Experts of a small language model.
Size: width 256, vocabulary 2666, 114M parameters.
Experts: 128 experts in each of 8 layers, 128 SwiGLU neurons an expert, 2 picks a token, a softmax router.
Training: a variant of Muon for the experts, 1191M tokens, 4544 steps.
Below are experts of layer 5 (counted from 0) of a mixture-of-experts language model. Rows are named router (the router's row for the expert) and show model dimensions 0-255. Each number is 500 + 50 x the weight over its row's rms, rounded and kept within 0 to 999. Numbers have three digits each.
Before each expert's rows: a language model's description of what the expert responds to. This comes from a sample of Wikipedia text that the model never trained on.

# expert 16
Description: Pieces finishing place names and institutions, such as -ville, -ford, -ington, -wich, London, County, University, often in addresses and tables.
router:555545444528493527603518542540548544583514531523542446593451563463608443513544411529447452500466471340521461527537447509536488496469483507502550559445566541546491468499536575565507540522514522527419464546488507536487532490613498465496500499457498533501527452549475511658542559510539476531550503526534477449546448472481510525537400439461559461533453430417477551605464414535450508506494467500553447542493519456538408464544451486556515560560570538536535417460577500395518545408451474525506526549488595459560478456432543508503584511423484551627532550491508393487439506458482467541594534524443433534442461498561519528508461489442529506490569423497589439440450567518497435460511665533562449524469475602471514456512499452520457527396446565517533560448516575533486521496522459

# expert 4
Description: Word-final suffix pieces like -s, -es, -ing, -ions, -ities ending a noun or verb, plus object pronouns him, them, it.
router:579514497488515551586422560568617468464579519385508458443484547549462486562540479453538486536493576476533504590616497518573478553524482509533551550478478564463471516444432589479522475533491544537578414644473546487511443525586481514485454557601510420408428464434524482463494527532504538591443509550597570537579604461487469540494497443511462574567551521429543562551508428526514478569519537490500379407554517504550590565518484440473486468500545539471529480480487469476561511540541432484421519493520421532520535496572524457531539384526529525414454495537529536432459568498483428569509484426508500489462554538546535475536466515522433481480583501530517567353533462532563468418457466425401481408443425446537463515482454503500459568551537523463498501516497520441530534483469557

# expert 23
Description: Prepositions and linking words following a verb or noun and preceding a noun phrase, mostly of, also with, in, including, upon.
router:444603548431531502471511510524487604499485493361456479563551515558481443505511521527474458545465503482338523530495464528475505509575593527523536446617452528557459508467429488442602521531538409420461479440446553479493559451588489455538543562564476439394502517474391467586512485487478472528561469401593450569599503562454437573434492608450602531536557489464402524473453513469569470485492546497607526546526531507562538498471452523420530425468448531444530508521492376510523524549541450508540440546482454534471543613592475552483473472516573542547443487489536508553508391485448507515496489447559485473493567450486530502485519486498555392507549480531477500415424475446521539430529495488476516457478551454499475459440466522484440563529483445454544471575449444537523536470537599

# expert 19
Description: Word-start pieces like s, pr, qu, gr, poss, as in saw, scholarships, Press, plus -st- in Feinstein and zeros inside years.
router:592517594430447496457539431459537504518570488524516497523524574513460540411411504474557461554578437542515386470457537511499439443506523592548456540477578533459497518517402525521428378541489499543606477490548441451526488561525469495475579505590506581540440566463555469450453439457493576469487452526506512473531531498545509464439573439508513461539427508459513521550410476545539472520527577427450506593438510539446443486478471488587514580441489493450408484446437545537446464494582520570427516509444561529477517468553410512468365512508368484506583485633464428494543512476587463509449469522475477532563546465475494525495491530435506472459480463453519526487462552501468544587482490436431498599472534454461611580566522519557488471456511459476502522607585556538496446615493462

# expert 3
Description: Bare space token inside tables and lists, just after a pipe, colon or dash, before numbers, dates or scores, such as | 14, | 2–2, and 2015.
router:458400483473465497472508487546441532577509490493461562559494509560520571493544457459566579488500490412502590516511526460510457595542463421540519554505535434452486464482463504577540483502471515574536545459390551495426510491551568482486488556478492502405404519483518544418569551495464544467501582429523509479411556464479552578515529598473517471484393584459524497504531499473494470469543471508556471420544517507466500404536552473567579506507498575432609483478506498627475472612408477514612541549495497567504549512491491501473513499379418494585549482515611493509502494465588535431509544519482473454447400510568480521551459419565431463502460534462526477513541587416463506461508508501507581557559453539522471609472501563504408509531554430532392591454455513467485454511615407

# expert 35
Description: Determiners starting noun phrases, mostly the/The, also this, these, such, many, each, other, after prepositions or sentence starts.
router:552507526513514448454480471596513477569480522454438505599491547520472398524482442526479447488544494420507484517451436560513542508508581514482529445548447464408572447501520551554451462527477510507467447582495556431502377472499477436520549507456565421455469436519424604523542482523509530575527521451477575487473492629456441542398479528543412396532566423500463549525412482487489522470408589523493474546547475541558471417436505524553446390444464532483485499582333488528566490594472482533521453584469414499561484439520527565500485484470490446517446572504586500487486526464503436452510531515506504489496521476545477475464572421478491532552524490574442419547546547538420477460438576467468520420527444531576431466554468512500423501558548555376451548553484404542512448500431566

# expert 14
Description: Bare space tokens before a number after words like Room, Part, No., Box, and word-initial p, sc, conc, inc pieces.
router:523554550486464536554493407572476557433502474587521529444425532507513507389571534521507536520497586405502575529460507401508413567465441441551451578505421453461417466467468448524443473570398449480458510518534551557481537506533519497516456440469463587541493500421448506471472523477420489462543614570608516527486558543508492485546505503416571525513421507538489471540465504454481489493419472503565516373562457546559500479512510553407525534456518496457470527497382432537478519610488547514561476540598565599521459509545425464451520548452498485470529534500510480595564502449534497506458388558583462455489497480510568569489453431551472536463499534422463451501607481547442490542520412502496458548437425532425537550478459452531515489414560422448428501542536499490420462605579545

# expert 32
Description: The word as after known or served, air and Air, over, and capital S in abbreviations like DST, USSR, FIASA.
router:436543488570482568546495488515488400475525474499521533545497411468389598460446523558584412435446457585530406565488522476443372501539471507539545466418483531553472457468493476479497530553574546493486498503563443527450559575479520600550546521510474506506546456489528483481546449540523470458487445433427535504433472554507421390567527525566560563503546575480466491465531584488517393548481550552508501514523524518500474589437477501409526545527527420597476552527553585464366430544440538482547472530471452410370501523544390492511547423517510465473454492445430405492500584474482513453445448536427489455479446447547478533517540461525538468521403615469486479493563451419513552447506501546484435539442575517412451449502506490524470501479581457497572483517585527436498489415554523

# expert 8
Description: Characters of Chinese, Georgian, Arabic, Thai and Cyrillic names in parentheses, plus odd fragments in infoboxes like UTC, www, Q.
router:554502455524401577505429495510488516501475542512441477370519510496422501510600463506470448535540531519441539513452513474586504501494463509399525474519472584491523453468470504511459517458534539503422553567501514544499485561610557505536474481557475435492446544471511512561464475473450554437466472541454613499494586454536457490501542528438458449481506500497520410571526457423501534492495513377366491586545472449535549505524501499421455559412477553498482456387537477534511457505458513442547556488449541391480522486444472550527560505501493460439450463404507509460467603386477604459556499579524500513515491515442493389519484501481517502446467422555466552317612439541581418531579495494482504484494436486455546490530478564554539408420519503554506354552527520424468509423483524

# expert 38
Description: Digits, signs and spaces inside numbers in tables, statistics, ISBNs and elevations, e.g. +10, 301, minus signs, ISBN check digits.
router:443465437465525508535515524539531577595463423500452455565614588416530467477538512435435525482449535529613455557460551445431464505497464390500498581435526515497484533459421497570575538453417511539431540483538525374514512541547635520519499528544478398468502504487524492539426488444476520485534495423494487455411495553565530534546491436503497539512540487448551518509571539438488598470509494488520472483566449580502441532603535531529571442436447504446539500533406488554525496544397554407408486533430535508528460450563499440497438517493534682435524498482539389516516463536476471571466509573542504470464523478553462525516417458570487550511505420492559514440528494599479544536562513491548555466394546472529568499520397493482574531527490464509508391509417536460474510499479458

# expert 1
Description: Word-piece stems that will take suffixes like -ical, -ics, -ology, -ist, such as hist-or, polit, med, art, ph.
router:527521513435549468478578399480543421433458450515465461452616519477430522450467565449525498397583489524584480525458478477477480478496489508513505441561532531478411538556523424496415446539529564509472537366488546471459437465555446609417515466451567564447493433509520478372509462550461457583500473436360454455513502466461490535551441518531569464519452562462482557523556507532538505564456518442448549454437445560544501562535473476461500572472532457501529571541528479497522541474526520491534619516532425513469519467324423389455606487438420530566540548464375516521515460567524518544497483535422514483534524431493488530462447528456479418495480485551420520552604448485509500522526526510439487449483583539446464517463496535409543452457565491508440520470488526441542525518449408

# expert 62
Description: Pipe characters ending table cells or header rows in wiki tables, also markdown row separators |---| and semicolon after dashes or percents.
router:566492446464488498465550509456616441446361541426590588557546629464517526546540449476456482426475571519461535518483524599497513465534529552574507467543493528483482524411599423426490471583411479516351483523616378550521508467495442432385583469509506504487505473507446562496513417434468445505495517519419425421501456484512460511511531467557468590537463508569537570585577470412486494531546510389538503493463488559452487520526520527499461403504493430496485530472487465379591499466540508506508490440428488579474509399511406417456480508563539566529599509452465495498484453514483494431547564493506539460511510441467466457481448539538484437484539511519503496466430514491498462428543542485402504558444541447554533430523522431493443487436511563570462543530446557528476484493472539

# expert 63
Description: Colons after list field labels or book main titles, like Base spirit: Rum and Excerpts: From, plus initial N or b pieces at word starts.
router:644418545518597436445451367496528432511487469525487458490544554454523524573578553564502488460511508574440477488464522448527512477513508459521501644500466508501504514443442502476453470539494432494353516423587507440543513481474496468444410468547544513547476524468541487444430512534509421514494467463503457509450483455497447589499479496473602495510459550440447515483584507519548564475530510541446475469432493406435614584498552503533517566443551481549397463553457457518414549485445515466405507489562589498477508500514419552506492504385446510514470534588519392467568507532556495427481569405503508501575502404474592517476572537504434562536533483437512446550400590496533559521472452490498537562460607453573499416486498565483597518550480552512542449464414484498488513525479498

# expert 5
Description: Word-initial capital H or P in names and list items (Happel, Home, Humes), plus digits inside sports tables and scores.
router:438510489506407437454459587536533524473499492663460510550544506485519578452471523471567459524556528470489448471520474504478449480458503436466517444501505542453561531488430494510550399479459446471576567501595517426501456500570552497572484488468509549473452629538482571487435500540549526470428420569466590527476476468480463541508437490459500448418544501438447515584466516525499534456492464518516514500564493587486579533396604494462532548559580404458430561507400529547537543581561517479554551579547543501581453483399509418517534526504479527423503596496412497511540546493517464484565379466526558520497570434538465505480489511619556564506509452531436404572556507540538513404606467408487541481497410474498515447463467467445461500542481428561551518400550497486413552514496508

# expert 10
Description: Finite verbs right after a subject, mostly was, had, were, has, been, became, often following he, it or who in biographies and plots.
router:493462535521500538466569556481492453401497551460552511507528494608540555499471553403557546547602514512468506463470584542466480591529586507462508429508552500513473514473408595509577551489474566553479451493510517527443539549490521443455502432461509521458561507531476542482546469518445539477512524446582540442466607504509471529479474614579501533534567568467552505400459475526563401515441474605500468370530549512514499547529514481501388507572497521498439541572453552588493459439442405482415522550521545543544430466563512407535508417507527507493513351515549402464561484444453489530491603483522504505469543570513551434507396482477388394492533532504540522561478486478445392470569570534452538434506480522507531509480480474395527544491483495588441477563574470497446466510405510

# expert 29
Description: Digits continuing multi-digit numbers in model designations, codes, counts and times, e.g. Type 730, Bf 109, 15:53:47, plus ×, k.
router:431587403564523459480460457508457535635527399538609437460371528482440512511492473487414508534471604497475542434502477557500568481420517548508386473460431432623491475520536459549419581480540548471423426498559458407489543487477521509483472588498434522512494527522513538570522500547488484519487504560419519583557466526592481557458538459505550504455508458476499516525508501573456481485492502432508512452481468468503519585502523583465540467555559533495454507475514552490510507477396473486579435477543497467464383408442601609449550557512582433529407533528484474553481529528529430460424521493498460467496552413523475539468556588593498481509481408516519463537590483545472473503517400518386506563543480500559519418419484588460443420489462470555574540548513513550465510460530485

# expert 59
Description: Lowercase or capital h starting a word or compound part (stakeholders, leasehold, hours, hand), plus fragments like ref, f, it.
router:434470482395445502461497434611547420455553526507549547506495450471498511405547593454443519487432447553538440416497610541507549465474496493390579516517652541510496568509453449511528472484465590543567611502463498598546551495546525553463493467567547595461429615516523557477507493568483482450565606496469499548450460388547437472464491508506441513520600399467393515479472526485529445534530524461506544466512429494555551451446463475457459460511434481428410478454474545444535518584555523458498560494493574486570461498429509475516592473454571504570502523428485509573493524534482521476480386515528505507577527481503504505469475528548472528497529546528517534571489499403605525465627514467522540514506434449401573605503485499563541499522490482480492563449549539478502490542559581

# expert 28
Description: Nouns or noun stems right after the or a, such as offic(er), same, own, old, Street, Island, River, often part of a compound word.
router:569544530537430557490519512471469453575542437483527525512394512500514569507440472531437406538532523493557480600552498555471455466471417560497529538449526534451455520502594463508528532586474577407454457506539428413557534417611486525526567479415558458504527478502412533496474594521541591560503384532560510456491537436455458531407573379444488448472485464563524476583469511525482487567404549420447557480507573490487407449490566475498494501534498554491570504512477451456554546451479510520527405529450584589469465514421553481520525544472442369535494489494576516504410486443450500397487501577487466448535476461530559483561492445461512564465472492507490446477564511525509531480497536435554464468537452566513464403528350426510424536425442541480501544502428459561484514542534425

# expert 21
Description: Full stops and closing punctuation like ")." and "." ending a sentence, usually after a place or noun and followed by a new sentence or line break.
router:513441542424551483546563392495512477461542492466454535483556536489517425462508463530483469498425551434545614424487594543581463442500539500594457524526441542592520468431499517462560534549477554465490474535500486553484562506375605440399538587601547567572462484540448596462495465421473585510357393559493450496515440494443440388468432493545572529481451473459439450445504453459417491538405447529446411540531487499506531459470525493451529524499478476556565507449471469502506457493571508586597512434507421501432565531555502533480459463512610489575493505480453404588561529521528479506547492487531454400535423460531456549451442509462562527478432510435603494484439482511463445517453563518490482548487463503489460391487566468518529517482482500542512537454518501535507557448545580

# expert 52
Description: First digit of multi-digit numbers, mostly 1 and 2, in years, scores and statistics, often inside sports tables.
router:482505498556499492443520482415509575531445481466507517446539501562491560446391459486532540408411484467548425542579461409479525550433499495427515494497438440552527436555531597514491464379485463477464567411471535498493510484502533450452501495509488441475420516500519472498562422533475513503350444455584488529500479507542460435484456535454443504489539530459556591601488504479462462405553474555486530462579510542532481485573528516503440458507549443481611449549549486543511493506544554503430462556534473423496524381506531508453460558472465518464458554544461532477532517523477504455489427527466473556496511406522450591483510501601596526436469408524527456501444456524503433568470409423473466574401514418491393506391482556488578402525415431540577528461518473463398533397470416

# expert 49
Description: Coordinating and linking words joining list items or clauses, mainly and, plus list commas, or, but, However, while.
router:433460517595471523510510571493456554482562470535542585620490523566504473518611532499462521467537496517510513548458431541484536425500490601527525465564449529540462490493577538445565559442489532457601437612471555548389361539472516425522505501518525524496536480451533488456458473503539459525437562457501511542531346520446501399475408518447464585574511445498479373546445508521510529498464569566523523464574565587542516473487508458447440491477594526535468532433476469455552375442462497446502548510450361569435516567562530542562489491586508548521472513567513554491490493515441403445455498498512511512506558522503543504561526448413524471552497489516507507472427582483492553623484439558457547498434422585506492403477467543520451540484523515537480518581453453428546484539505544

# expert 31
Description: Label words and pieces in infoboxes and demographic or census text, such as Total, population, Country, Statistical region, Administrative centre.
router:580503534524424555565424468391492518587455499513406550516526510457523563533517554522529472492452544498524562339472463544424508565459501472528440563466431514439539586487459511467474495441537566514493517489489506549564521516585442527512551500539501446509455482398473549468430457434551577551443447591514600503474495525535475431507555555527424467503601582491440359452519535581509464580549514560486443502466552504445473484466562501513497579499487431488555504495443499481543502616478512470548557590420507415542511460441463483489494526479540473562550525485530439462612441569433421571437475522479566467522477436457497384460386541512497471519493511417494416523509546542576451496494534527443382401485550476483554538486473540507494502430514565535509526491568607515438502436551446

# expert 60
Description: Common first names and the last pieces of surnames in credits, cast lists and tables, such as Crosby, Walker, Neville, James, Robert.
router:536525463441469492477564610530464507599470440417508479545425578455519453584558387541455489443546440448517475522653534534518507560446451485526450490532527454521567450471505605531537566434504594539500436509493479507491505452537533471537494563517491462484539466576484529555525566510441514533500470494555467510547494550505488457549513539499519464491505428399508584473520497472486450511486432482603578461469504475560462478564484481614509537610619451550540408477533476580597439459505427528477456492546540416491548482514649463436565496486492542539645526523491489517564615414455402551489556518576490569425495550513403516594557557452463490454529415495500497470431535499486514441463430503437484550432438501536588520488566488482437495518554548480459482469563493560490515484534510

# expert 26
Description: Line-initial markup: == heading markers, See also and List of, table-row pipes, opening quotes and titles at line start.
router:531533496571495434412432390449524469466458489453439522528447544501534650510519458521466512463410533502494480498537533529451523514543611491449485471482470423510602478564500472407549544534549434551553539536520447519588573534555509527468628469503501528554526496473545424446486473502462508484456573507471599532420499426530475523595583518492518460526517571447482569495547444464493494651501509507444430647423501424437486539511555492468542517620483359465417568584472556479475435503516550512374562505462485479524506463506513488518554474581490421453562451439571423528521548441551519520576484464466383520502484512526491535506511427529485568455522521492501513674487492444412491487547497547502468487514504502448486470491535456524538487521463543536556433446578491514461459466489518

# expert 24
Description: Endings that complete adjectives and adverbs, such as -able, -ical, -ial, -ing, -ent, as in unpredictable, prominent, riveting, plus new and original.
router:518506562512510484543501522494530345635501504484451597438507484495503486508429494501589547481499550478477543466565510538471524474542519573461546550504441526542460526428505474590464484569532507458444482521451445427465502536602435513513496475479481451509430499429490494545505439407532544540497460564522496547537474501507461520475449456519472449578611485548514452483589452410490443486507604528505594537543512448633446504475551540587507472490503642426563440539505509569593536505460473521529432518516467520509572507525594418533494580507528485542541618472566522486564471439560478448451585458522594535450532533514447463507426629459480556599384516563475535494566549530446539563558451561549422474438506521463471491571432501503491472550511502481457621564570483554515470465447478

# expert 37
Description: Word-initial letters K, V, v, St, Sp in names and words, such as Kumar, Kaffraria, Kircheisen, voted, provide, research.
router:438503604529530505540411431511487469460560509567400515510439523485510482528468505342518577504499452517410521467474562504492456518575373378572386553484510487472451534544457464493554537453473543420498517451584511523568558562502438483467411496455473468469560531517539459445500432451534421449501542596488481511474472518546507480469477443534420461493394480621475521485386508553598579475511500548513567548462464547414568526467477477399455526568563479449419574533565501466429450497466588471532496464487541503446515577524405521553552518525444533483470435475485493410514530489555494478509477473542563511506502421503412513538537535504508419506546476495415500487527471494604564532515507488461423536563487471386499476485451445432488463536498456553451512508413540394565406513568482

# expert 55
Description: Closing parentheses, brackets, braces and quotation marks ending parentheticals, footnote tags, translations, titles and math.
router:608474504549532539504513492517529461499458554590471520499484441453410476504454447537430442551472565415612553512456496400541367486481473538436487459540520503535518502503565481500501394515514581460541461608528542486555555520513477495384451572500391487472472577478592448510488501496572467551398496515508443451526482469505416470442539471491494514392470491436418455547476484469484549471478426525549532596517531473471598540480538466483441493557445509631516446546475602531553499521562531424495475483441498468528519501475560483487487476604460519478532419468482513471532599503583405559535519500448460494490473490469474503466517554475548536546412482429472471484523482478398465377517495397457562431571542524498451493548437547561504487483529635596561503475466569469547532380541455

# expert 25
Description: The last digit of four-digit years in dates and ranges, such as 197-4, 201-8, 195-0, plus century and year.
router:548626427503426599503569450463510469533572451416513507466527449501439529564399478521568492549494550451424553492517457520515462427521517497386513457498495506540478457561515580612578476567508493542491458525506434550500487431497480515531394602531510490489548476490525587515499449494487496499520506442481499479593509519527605527401417591455472458444510518602496539546570492464458463487605450514422464515376541525461499569441453454480472459476550439505453438463523569481508507463518397550588495415517432491594482405429547418568499546583442462456471587492542461493523535486564496559485535478533513470412558434501556486432594571413546469580464552408527461520519526462543486492481541518500452467461473526512493468504481545576441566518441556413502491514449545596454546445430514

# expert 13
Description: Word-initial or mid-word pieces such as reg, stud, ab, ag, acc, and -ib- in credibility, visibility, Tibetan.
router:523499488508652426529427426486544563526375533509583551458464484506496483399522473498557557443507452532569442394540500500495459581558567487580485495479469498478426493524517429539498524512521472470578478458530459488458463550485491482456390459390481575561481462539497542489563512469413471544541563495436447444511446582483605462539533431500471521535443541586585449415507457590435487527489530442497473424390417431436448517499439462440567537509483472423444479469596472412516366512494517383413470483468481533503543583538455538457528548439523461501448440546489617452468457550553492615609465474448499500565526503439509498483553527535462548521459523517579445448546517485520444551472466543477460517484558445527482479522535505498544524448458463422546501497496520496602492583485516

# expert 48
Description: First pieces of lowercase common words after the, a, and, of, such as b in binds, body, branches, and rem, dem, comp.
router:551566483481492410416467502536466549532422488541545435468426514464498485438499450383480612550570563489493483482543650545450420500511442438487513493540518497534470475517486523482526449523544467489481603531435549520494523498424435546467472487458565565405508494483448483574483464456495507489502541454490478542525476599495506468502511506465551535470506453486466543505462502580452501433470456524510468590455453448458498548523515471452500513498486429410412459462514413521497466484405543419570441418505533473511497476611501448462441573508451516556524457447519417441517456536607568504527474511424465493521521461345522622378542358435479506460548501560660490487524416544505592592482478588439534479568501501568549512428585508495437454492497512476471502465572508492545424508474526

# expert 42
Description: Single letters G, J, C (either case) starting words, often after hyphens or parentheses, as in Lot-et-Garonne, Franco-German, Gothic, JUST.
router:494471432550496497435483485552486477472516482532509481485530410539532582489438529511505486506540521592483492535525567444479495538588521525542514435587481472547443584418473511496470433532469469505470434465609458438548559480458556584416463466481461520566479502506612584427544477550543525396534519494497552387501466418459457485527508498537531452382559516553506527467457467593363533449456531409450455507490550565526572525513516470425480578431562526562402485422466557591461510548533503430426541460553577617525422537614474523480523493539487520433530471478465531442606549508418513505581416560552435519432441511494532529460528488505541539529439506440487576483547385496560519476540450544441488463514446553497526468498614519492504459485443549545448447532505439409487467571498424

# expert 11
Description: Newline tokens ending sentences, headings, table rows and list items, especially before tables, section headers or new paragraphs.
router:419426433616503532496524454468441513455509537390495582628544619509502488495546463527499587525527554434438538522460542421621459465532551409539528553464506466416518449509551511499553550512510452556535424501506533490457585483469468508509569659558480569465425434560476568528529566448525422579523531523441535493565525402510540446515438545556567521438489577471527507514512510442508509500519446503520554535530469503537450466445516551463523451499577571466571414496527541484521503434422488454519493514594540514532523464494485461492394517441508464541395503455547611499501502495556486518524544521511535549521574482522507459583524551534544471505545517579580369425481580424476538537471532461517547540429419552565500578478522537513489439640495482483474510559528475554479491499596567

# expert 15
Description: Single letters or short pieces like m, r, om, Br, Thom inside personal and place names, often European names such as Kle-m-ens, Dag-m-ar, Gros-m-ont.
router:504557469609527512478472462503507598482355534487485414471520502438434461559581516519555506455507443485600423425499506530422492471478426541453514516551543572524577545467535495489407518401475485547511482433497436507477500586522458449440500523469502532504509497466557565484512438602520546472590481446579462513565470483432495557481427402481534488473549521443407541487505477478500484488445532499464390474499531458501499533502529514462551482535452450522477463496513474413444397489580497605532597459588488475515494406503451455473317451408561448535552534541468466458452419529491517499474472468458447488532550583465403474499525487596456510452467534567565459505439439535486578482560494498458466492554622503473417508515521402448537495488446435381574465466575498533484454474467572

# expert 33
Description: Capital letters inside acronyms and abbreviations, especially parenthetical ones after a spelled-out name, such as (VAR), (APL), (AF), plus codes like AC-47.
router:489490426511465475486507474580454419466546478525547379360504430454559510499525430589455440483439511529442488534523562414627549469479507439472472381450516486526486442460476436545533490422508491526533533441481508466497543443602504525510433456481544443566562591518577545521547605540543481452464573411464463510577384481582469547520508422477511493564541472522537533490507485537463504564554470576512444508484523429548491545525545519553574448496498510501517570529501395410468461446400503464562533425568557388565438581515565558522490513491502482486422544340437443524539498489465527470542541540538496520470506499519458391487516486540531512461448467515524502535570472407443558538499494588541521385500538486523486478528487580423480518461446580529572539523578512542423476492538511

# expert 39
Description: Word pieces inside Latin species and genus names in biology lists, such as -us, -ae, -ata, -ius, as in procerus, semipicta, grenadensis.
router:546577492449569549430430580472543534511473508512576474428465437510394526557560458468492489543473487443493505561577542555445445492491450543523651542545458584500523525539440521508532433519553539521518516501514579445494548597425473576547529525557538472465448519566519520460506494472407494405498479527411509419569580547440543533419482393566453597404421457588543504416479437535526505552558422512480563509529523491380515492504463456539458582515441510537469477489483435499545379524598501492576499517453602518546533471449417531477509496535583449551602540548532426482536486486551610462520517523447458469512563586511519565454500498477598507488494508523496475472521485507558482546533497508518432595512509472491496515490455542498462371503634468486453402525509443471489490432517477

# expert 53
Description: Number words and playing/career in athlete biographies, e.g. played two seasons, a total of six, spent his career playing.
router:427556504570466410542544455465565458553504474500508501524560498487485465454507452468585403509420539473477550544581543497479588570428526467379549556580474449542646550598545521522452423535452545485526439627467495558525519459535532492539499529510550456506494480509529529478562505467515522554471502525496607478470569548449520434358563519463524457408548506548509556468482489449485447470480474478481450521590502459645472514527602564482598461490391529567493587497439479435474478578528481472564466525489434499435464458525496564472501402536461494561474522549504555522499415542507478558507425466434509425447499503592566427417570522557471498561508536520518502583507440572504456486521464559418492500610501422496459566507488428501434461524579465540543495495507502482504537419453423

# expert 61
Description: The first digit 1 or 2 starting years or numbers, as in 1963, 1930s, 2015, 10 nations, 18th.
router:487567489480494482546436510488460526496425521483477463492493500475514492459431439460505528454479501474557436524570498500518433499566497568418453516582564434536499472522481441445480534453507386544468571508417535524590374510428580401442483488506470570499566489412490492544483367487494599404511606489450538589432571521506472572399447591436440543457528620507523517545552593516527407467558518571472475485508523522464502520512466543526507541527503495496488480538464523582462384468477477504395505544433421445494429499564501451405442441464420463519428515412496465539469498514515452511528459499505552531492530456507459541511477554584531565477476436530492507469562528480389473559519528547416476569405474547467456500432417445463546521485555519396486587483571479488527564592577436

# expert 50
Description: Capital S or s as the first piece of a split word, like Sport, Soviet, Sabha, Selvagem, and resp, Sec, pol starts.
router:556488459465495580448454430516528506426548548479502431564513456552483475420538580555553444499467455553551437522514489427396436498579481513534489552499538574493549482520411499480500469449514526529439532491566449477528460548429485441540536554538465508482484501484536493489599347498545505401519494469495503445526479509451451391424602396512471535464522518546412453560501562521398548498502552484529460478489441512437592507526541466416519629494522448539465565552378581521481571493466538484403466467508500502429488513497420543535411457523530549496496570431465443605542539512535535454426472428443544508526466477511546531471525529603534419478525562467466524481559544356423613468502495471537487571487474598518535537511548490506516457572429540392555563486521533476432483556537534

# expert 20
Description: Word-initial stems completed by the next piece, such as camp(aign), Is(land), Man(as), eng, mat, vill, plus some periods.
router:479481535491510434410456457427387500472467403450527491529456496462574614505413547472438443482509552561538417455496574478485536490546493485569456445443492537514469502515568490461544567551545494428491522458467501529558427489452480521386466448508463422489536500405517467505452527620484445467449413576451460535399494452535478459499431542553481574515486598548528490417402517515537482555565511463477402447551433476482476545471501486518494518457525399485454572576602569495503436556505532470522550526460505512493503432432470455540514510604633426505467466474524529565455461535477603555476485579579489497521434567463499521487418468397546545446530462497530533514565398468596476511450536593513475598538457507479483525518483443473513446531485555599524506394462448461520589468486450

# expert 34
Description: Capital or lowercase R starting words or name pieces, like R(ussian), R(esult), R(ouse), De R(ozan), plus Q, line and bus.
router:468475490569475566489427519473518528456476531532508491396510388460478505474453543486537435499524511579522450498493533520486389461510495582516473524495514426506525581448494517386455514471523523555459523543706407556584560521504610566511432513513489619519482571472474451489525523578551546422520510439535529560538499499451521420510507499426581508489541533527511525515509523526533545451460460465501505559431430485513594495379567531443462455460395443543555478484419540442529494577523548427444535520555463493511492594539472545531587535522536458379452476468496499513474508412661543470531556512494479496485499605565415532568454472477446529592481555528590428541600519470496458465529500526478611446477594526456455517460521570526535499506498548561493571480529473490497538534534479

# expert 17
Description: Past participle verbs and endings like -ed, -ated, often after was/were and before by, to, in, e.g. released, built, influenced.
router:549517541449481528479571449562555381524517506572516516508574523526466501490498482562500505537577468423569526415515480392522548406577537604411581521500454496454349534463438494482512431462484503565546515487414460444533522514506454387445465501408494392571494548422494475399436448468525526573496527600568481411520468516494449578428533523455466414601550487536569499530556450483515550549487494496551541429494511485542470579572597514435506457494460549415493489557618488477537553473523484476485481437605465473489498545528528480585602506467498507516534441515478522488581427490505459466412574463566469483484501544542529409422539559470536545488503496488545554478486512463475408442522472541488490463489495429551532375463542545459506446500348471461485483512473556516541492518517468

# expert 27
Description: Nouns naming creative works or organizations, such as film, album, song, series, novel, team, club, often after a year or the, as in the 1997 film.
router:470514459455547483372530487525594473518579655497489564426457545560445543527536510422567473528491574547513492447543408480479508440546448505538426440409491569542526504491496492476472473543482499544608422538464490668563532519473436526568502542546427454508452460515452453563482521526597580537425401499486564532465492544553501473521545525510484493572519519496504447455501533504436506462500452483457445566518519482553523535380561451523527442452506519417627564487596581434434456466475517552467566497436475539392495562539487493451520513567444449452477515475555497508449484512442501511447554519491501494486483602482495417490543430495460491509463417429633523446481420525601597517466461545524549542519516424500537429527520426509570475458422502532484433450470527472488493549517397

# expert 7
Description: Pipe separators after header cells in wiki tables (Team |, Peak position |), plus adverbs like only, both, often, especially.
router:590562519453445410522475430482601475456496478509535541527438462443568583453476419492528485528429473529421551502497496479513512498514461541512465477478444480510447618448509486497534456539476574634427564523492452501520568470406451613462608481507450483537509595349500568391544518466566585507464505446475505437450390476582442544537509449505510505529498492518426547473507436445543465426433455444584562516479555404453465551454570561502447498520447461498446575515463486546422470495523491504470580506523408452511517519590523546462576481462586471496548458439481489557619496490526504495473429416521444510545458524464522562505563490452462467485523459451473578533486424507418476491540555426467498488499546483463546521520537494554454465518535561531678552474478491383511503488476459

# expert 56
Description: Semicolons, commas and pipes separating items in dense lists and tables, e.g. race results codes, place-name lists, ); after parentheses.
router:470483499490462562509522492411555528523515533507516533527557428412387452528518589511453539478387469528522496569460467450507448538486383581513508504542510444541497502539627570413548581523491464477366434521571516429536533535405466446440428532532561546497449522545543580433498420452549570484456586614548481441496502520470396509594425434522564521471473473598531523513519488523530431469488539546461451497549539481525502481522506467536454512466513458485416445476511399525539462426548472437529516500475519495406499489526546425457607550458542539481546494485539430442469468572495461538475503491460482521592454538386482525501497450467529472519468584442460536569540493553425573544499521550485540425507451432385553483412534610475449484565454424557509589414492469436486483494515495

# expert 47
Description: Day digits after month names in dates (September 27, March 23) and opening fragments of words like mod, spec, red, init.
router:557548511577539474645456458551477422537533480470557465409489518419587553568457495502507448432517527565557490524487487440467426480567441555466437471437551491494491412469560439496475474511479432471581523503488557519477510591470595548458513523465502518604538453516562433476451413499496501482525406544467520467437472477496599530491474486421492460362527529572535532571553499486501515624575536496436524540443508422432456471556521533548562495561436468528556565450502456488479454506494563449464520521484508442486519491515538501622512531592492454425578521490424539554451461547560600512518407439448482411499507534512427501479399519529512465448578491423455439473542557537457486496449443479626486450492576443483391541581472587526511451580515470467560462538438471458467556538481474

# expert 45
Description: Line breaks ending infobox fields, list items and section headings, plus heading markers like ==, ===, and table rule rows like |---|.
router:492428423495473474541501472572488489469449512577483469503512511593485530565464459548453504477457515405440543559398458550536529444438433572483539415468522410507524453440510433543562522532472562579506531467431519566411541502527507512529442488489554571503480431521470483527414466504417498571577597488510539463497396550565488593520526419450510604458548569486574496573597482469596520444496544513493484552551531535463500392504492508406499476521494513472560382574370484509442506406531526484509442434566577466485542414469471569482457431493421499496475437438477453565556448529494524470453458503440515443543465489407558513548471538528523483441528560474573527492489430496455379451508554464463505487611408539541466594481541464549527448520602506600463486493532460462445521496465458

# expert 2
Description: Word-initial single letters or short stems starting a longer word, mostly E, d, r, D, R, as in Episode, data, rare, Event.
router:496502455507459584450474441521525487479547547562502452445530448458474563602466474544509518495538535513508450514511571501403592422411484515503465525501457457503444531455524412501495480504496485557482561507537452518501529442485630488535448452484581564490463605467553414508465473501544545452506452419478589439394500418468547443452446460504558513422453542543465558563497517477468627475384470481529589491416431447502519466569511433550519524375465410519495472482461516449608647485528496487539444488494618471514506498501488494399454470575457513477404505511530503485541451477504575440351479576501500435483509475433503460469366453387513498474481594516534461506514492427499434532436527480533523493470569553482402519503466529563434428469473498549491450555516566523508514531549475